Below are experts of layer 6 (counted from 0) of a mixture-of-experts language model. Rows are named gate (a neuron's input weights, with its number), up (a neuron's input weights, with its number) and show model dimensions 96-191. Each number is 128 + 24 x the weight over its row's rms, rounded and kept within 0 to 255.
Before each expert's rows: a language model's description of what the expert responds to; "mostly gets" lists some tokens that are sent to it at least half of the time. This comes from a sample of Wikipedia text that the model never trained on.

# expert 39
It responds to: Digits inside large numbers and the pipes separating cells in data tables of votes, population or prize money, like 274,400.
mostly gets: " –;", "/a", " —;", " ?", " Yes", " Episode"
gate0 [124 113 120 116 120  88 128  94 166 115 141  81  98 101 179 162 119 118  91 138 112 125 128 153 117 110 144 123 128 144 104 151 147 160 107  47 125 165 105 113 127 106 158 133 126  94 127 112  80 120 100 122 102 121 127 142 103 114 180 142 113  62 123 146 135 103 146 154 120 133 114 158 113 115 110  93 106 152 150 134 135 146 116 133 127 140  89  89 125 128 132  96 168 147 142 133]
up0 [108 162 134 102 147  77 112 133 127 105 133  67  95 121 150 118 131 139 131 128 142 144 106 139 162 143 169 129 100 147 125 122 125 160 131 144 147 155 160 129 131 111 151 103 182 153 127  93  74 118 116 161  79 121 112 147 127  95 132 127 160 107 110 127 112  98 170 170  94 132  84 143 129 124 131 106 108 142 129 164 138 104 136 133 120 118 127  95 143 155 144 143 117 110  75 171]
gate1 [152 130 153 152 116 109 133 139 111 130 162 144 102 142 150 136 132 129  99 117 139 128 131  97 130 140 168 116 123 137 144 119 145 142 133 130 152 149 111 117 132 162 135  72 151  94 145 172 198 123 116  95  83 126 133 174 153 195  89 162 104 117 123 149  98 106 122 126 125 168 125 146 120 112 137 106 122 128  93 135  94 127 150 151 113 119 108 124 166 109 127 129 135 125 115  70]
up1 [126 132 159 150 127 116 151 142  96 133 140 186  63 141 153 157  87 120 121 125 116 164 119 133 125 144 153 132 113 130 147 124 123 172 145 130 128 136 102 117 108 165 132  72 133 139 120 172 198  94 120 104  65 126 125 139 144 140  96 142 178 135 139 141 134 133 139 132 143 130 145 171 148 111 138 122 138 118 118 129 114 119 155 178 100 135 126 112 146  94 133  80 116 120 141 107]

# expert 38
It responds to: Words inside or right after section headings and list items, such as Personal life, Early, Senior career, and paragraph breaks.
mostly gets: "Personal", " ==\n\n", "Early", "Senior", "In", "He"
gate0 [127 129 126 141 130 131  85 110 146 151 156 133 117 101 153 164 123 115 122 141  90 118 132 162 116 121 133 121 133 106 131 141 143 173 117  73 120 136  97 145  94 127 176 141  91  79 137 150 120 128 116 127  99 134 125 122  58 116 169 142 118  84 115 129 153  84 135 146 132 136 120 132 111 131 122 127 124 125 157 138 121 132 119 181 140 129 110 119 126 129  89 118 163 148 148 150]
up0 [111 164 148 148 159 130  78 167 123 130 149 123  98 149 138 111 138 111 159 126 130 148 105 133 164 151 132 126 110 121 141 119  93 142 152 161 157 107 150 164 114 137 153  91 134 138 139 147 153 108 130 141 101 146 120 127 101 108 102 119 128 126 105 127 142  93 146 150 116 153 102 109 139 130 137 151 131 110 127 132 146 116 139 170 164  92 164 135 143 141 109 154 137 121  78 165]
gate1 [152 131 109 133  99 104 152 149 118 155 131 153 126 124 113 124 140 104  96 106 125 114 124 114 154 132 152 122 105 124 135 122  96 133 138 121 136 150 128 119 150 100 159  72 139 111 184 145 171  94  96 109 137  89 133 112 142 169 108 213 128 102 114 151 116 154 129 138 131 170 109 129 132 123 144 165 112 126 130 140  79 131 154 100 122 119 121 130 159  87 109 139 151 117 101  94]
up1 [144 110 136 138  91 110 135 139 104 160 143 186  49 115  98 136 101 116 141 130 128 151 105 134 102 136 153 159 114 136 140 132  85 177 151 119 117 120 101 122  98 116 167  95  90 164 154 155 182  99 107 123  86 138 139 128 151 187 109 149 115 150 104 145 140 164 144 150 133 113 130 170 125 105  98 144  79 120 130 124 148 117 145 147 110 140 136 108 133 110 136 107 137 131 139  79]

# expert 47
It responds to: Digits and symbols in geographic coordinates (″W, ″N, °N), dashes between birth and death dates, paragraph-ending periods, and US state names.
mostly gets: "″W", "″E", "″N", "°N", ".\"\n\n", " Pennsylvania"
gate0 [119 124 135 119 119 117 113  98 155 111 160 127 118 123 189 189 134  82 114 113  98 114 121 185 126 122 168 106 126 130 113 105 152 178 119  36 117 132 103 132 135 113 149 153 104  81 115 112  76 123 123 144 121 140 163 136 123 117 178 173 138  80 109 170 122 108 145 139 146 135  99 142 111  99 149  93 117 126 152 159 119 134 108 162 137 132 111 102 117 131 113  81 174 130 147 158]
up0 [110 152 125  97 147 114  86 141 112  98 133 112 116 167 172 123 142 110 156 113 144 129  77 151 155 142 181 133 114 151 126 102  94 155 137 135 118  98 155 131 159 133 136 114 149 139 107 108  76 121 131 167 113 131 143 163 168 111 123 144 157 124 108 180 116  99 149 151 132 126  65 133 133  98 142  88 126 139 126 176 105 109 114 154 165 113 159 116 130 147 149 111 145 107  88 181]
gate1 [146 119 143 130 109 104 139 149 141 114 140 119 100 175 143 138 163 104 102  96 149 143 134 116 134 149 168 103 130 126 130 117  79 157 139 138 137 145 130 124 184 145 129  71 149  99 144 164 158 104 143 100 115 121 162 152 154 144 105 204  95  92 101 139 123 119 124 141 128 167 131 123 103 121 142 119 135 128 134 175  60 164 137 120 106 113 118 142 131 110 122 135 134 110 106 106]
up1 [140  99 127 161 124 115 117 125 108 117 128 169  84 131 166 203 115 126 118 102 125 167 108 146 113 140 157 124  98 171 120 159 117 180 147 130 124 155 111 132 140 123 117  91 127 150 124 160 172 127 153 125  73 129 105 142 163 139 120 150 156 145 124 161 151 148 128 164  91 122  82 182 142  85 124 111  99 135 122 124 117  99 166 166  84 118 147  97 121  95 144 114 159 108 147  78]

# expert 49
It responds to: At in "located at" and sentence-initial At, plus leading dashes or cells starting stage, date and results lists.
mostly gets: " At", " Coordinates", " at", "At", " Votes", " medalist"
gate21 [154 105 157 115 132 103 166 131 152 128 132  73 159 112 112 109 145 139 109 143 137 127 104 116 119 144 111 113 139 113 146 115 120 114 108 130 132  96 129 126 126 111  86 122 136 130 159 119 140  97  92 118 147 108 105 108 136 108 191 140 127 154 124 113 168 126 105  83 124 134 183 119  74 178 133 104 144 103 149 122 128 162 129 105 131 145 109 147 135  99  99 145 114 128 119 155]
up21 [130 139 135  97 175 109 179 121 174 143 145  93  93  84 162 120 159 164 117 106 138 142 107 125  83 154 140 118 125 125 145 125 153 133 132 122 140 145 146 103 144 109 137 162 112 127 144 112 144 153 107 174 151 122  99 142 134  94 150 135 113 140 156 105 148 166 136 130 115 138 158 135  91 154 168 139 164 136 120 120  88 135 113 128 107 119 120 105  94 124 135 128 122 158 120 185]
gate22 [136 113 128 167 131 117 137 114 103 179 135 151 137 124 117 119 118 128 128  62 155 111 115 127 117  89 134 126 143 153 140 152 155 128 131 118 115 139 116 116 150 111 150 178 126 107 148 135 146 147 128 109  71 113 123 126  85 115 118 129 150 148 155  99 129 179 109 166 107 147 142 124 112 131 110 147 136 140 127 100 106 127 146 176  95 135  79 122 142 124 118 155 127 149 135  68]
up22 [149  91 108  81 122 136 123 130 163 110 138  85 126 106 155 141 116 104 157 176 103 106 125 150 120 113 121 148 143 108 120 146 105 140 108  99 101 143 116 147 161 118 115  81 114 146  77 131 135 157 100 133 169 104 137 171 140 122 159 137 101  95 116 170 140  93 152 125 126  82 118 151 109 111 136  79 156 153 140 156 157 166 102 101 129 158 144 144  96 154 130  90 137 104 158 163]

# expert 19
It responds to: Commas before a named title or person, such as its sequel, Eden; its biography, Brenda, plus was/is/are/called in film and book text.
mostly gets: " called", " are", "\",", " was", " is", " were"
gate0 [122 119 148 139 114 142 114 104 173 138 160 107 129 103 153 166 113 102 110 147 111 117 148 168 108 107  96 123 134 114 100 163 162 181 112  34  98 117 110 141 105 126 164 120  96 107 146 123 103 141 100  83 114 127 153 125 107 125 172 144 138  62 110 178 132 100 136 130 110 143 108 137 101 115 137 131 115 128 138 145 140 164 124 150 120 134  96 119 121 127 127 121 144 145 158 136]
up0 [104 154 155 132 125 137  74 160 133 115 148  88 143 141 152 105 132 112 135 154 154 142 112 154 149 142 110 131 108 133  96 148 105 175 141 125 116  88 172 156 137 144 150  63 144 163 134 116 118 127 109 116 122 121 160 150 161 139 135 126 148 103  91 173 111  89 153 137  82 155 100 125 122 116 147 137 129 122 107 168 152 125 145 143 130 101 150 144 141 128 154 153 121 129  88 172]
gate1 [136 139 131 110 116 127 131 147 111 107 127 126  76 142 150 138 138 111  82 114 147 136 131 122 129 133 132 134 131 126 129 112 105 162 123 102 158 164 123 123 163 134 135  80 125 110 112 167 175 117  97 103  97 123 148 164 162 171 111 169  89 113  95 138 105 125 127 151  80 143 142 117 105 162 147 135 135 129  88 165  99 107 156 174 125 124 157 154 143  97 125 138 126 139 129  66]
up1 [148  97 130 178 104 133 160 134 113 121 131 135 120 113 137 176 111 132 147 112 108 156 111 113  90 130 162 115 118 149 119 128 145 171 139 132 115 127  96 144 118 141 155  85 125 169 134 157 214 136 129 130  70 133 120 129 149 164  80 141 136 148  98 131 124 138 128 140  99 117 110 178 119 110 117 114  99 132 138 134 131 114 134 157  80 126 131 107 126  92 178  90 153  90 151 104]

# expert 27
It responds to: Given names and surname pieces within full personal names, and the comma after a name or place, as in Henry, Stout, Watterson.
mostly gets: " Henry", " from", "\",", ",\"", " Richard", " Singh"
gate0 [113 115 139 116 126 135 109 114 167 135 156 119 145 120 138 146 127 119 126 119 106 118 137 168 121 118 129 109 140 112 100 152 159 152 115  77 127 124 102 137 121 116 140 144 121 101 147 117 117 126 123 121 119 151 132 133  69 123 176 145 124  75 126 155 154 115 137 131 126 134 104 157 123 130  93 161 119 126 160 143 127 138 105 169 156 137  98 143 124 145  99 116 138 165 155 131]
up0 [101 155 136 118 156 136  80 161 136 113 148 100 136 161 137 106 149 121 155 138 148 144 105 134 157 144 144 121 110 131  99 132 104 146 141 152 146  96 154 148 147 151 126  90 164 154 120 121 132 110 134 148 105 138 137 160 113 124 122 109 154 116 107 158 128 101 161 140  97 142  78 147 144 127 108 167 132 126 129 157 140 110 131 176 164 105 142 161 150 154 136 135 119 139  91 151]
gate1 [158 139 130 126  99 105 122 147 100 115 131 125 124 152 150 133 144 107 106  96 142 122 155 108 130 144 134 111 124 126 139 116 117 149 126 154 142 172 118 109 150 149 113  85 141  84 120 144 189 110 127  90  84 140 149 138 136 167 104 178 111 100  82 108 102 164 141 127  88 158  86 124  92 160 136 131  93 124 110 133  96  91 146 153 129 113 111 151 137 110 127 155 135 127 118  64]
up1 [122 106 142 195 135 148 146 124 119 126 166 130 113 103 140 162 108 144 137 134 109 154 121 135 113 113 123 131 115  77 100 132 134 197 135 119 135 139 113 125  99 121 141  96 119 167 135 102 152 123 103 123  70 130 103 130 145 158  96 124 149 162 119 131 130 148 136 143 105 124 121 152 134 103 138 150 118 121 124 131 122 111 143 161  79 125 136 108 113 106 153 143 139 104 143 110]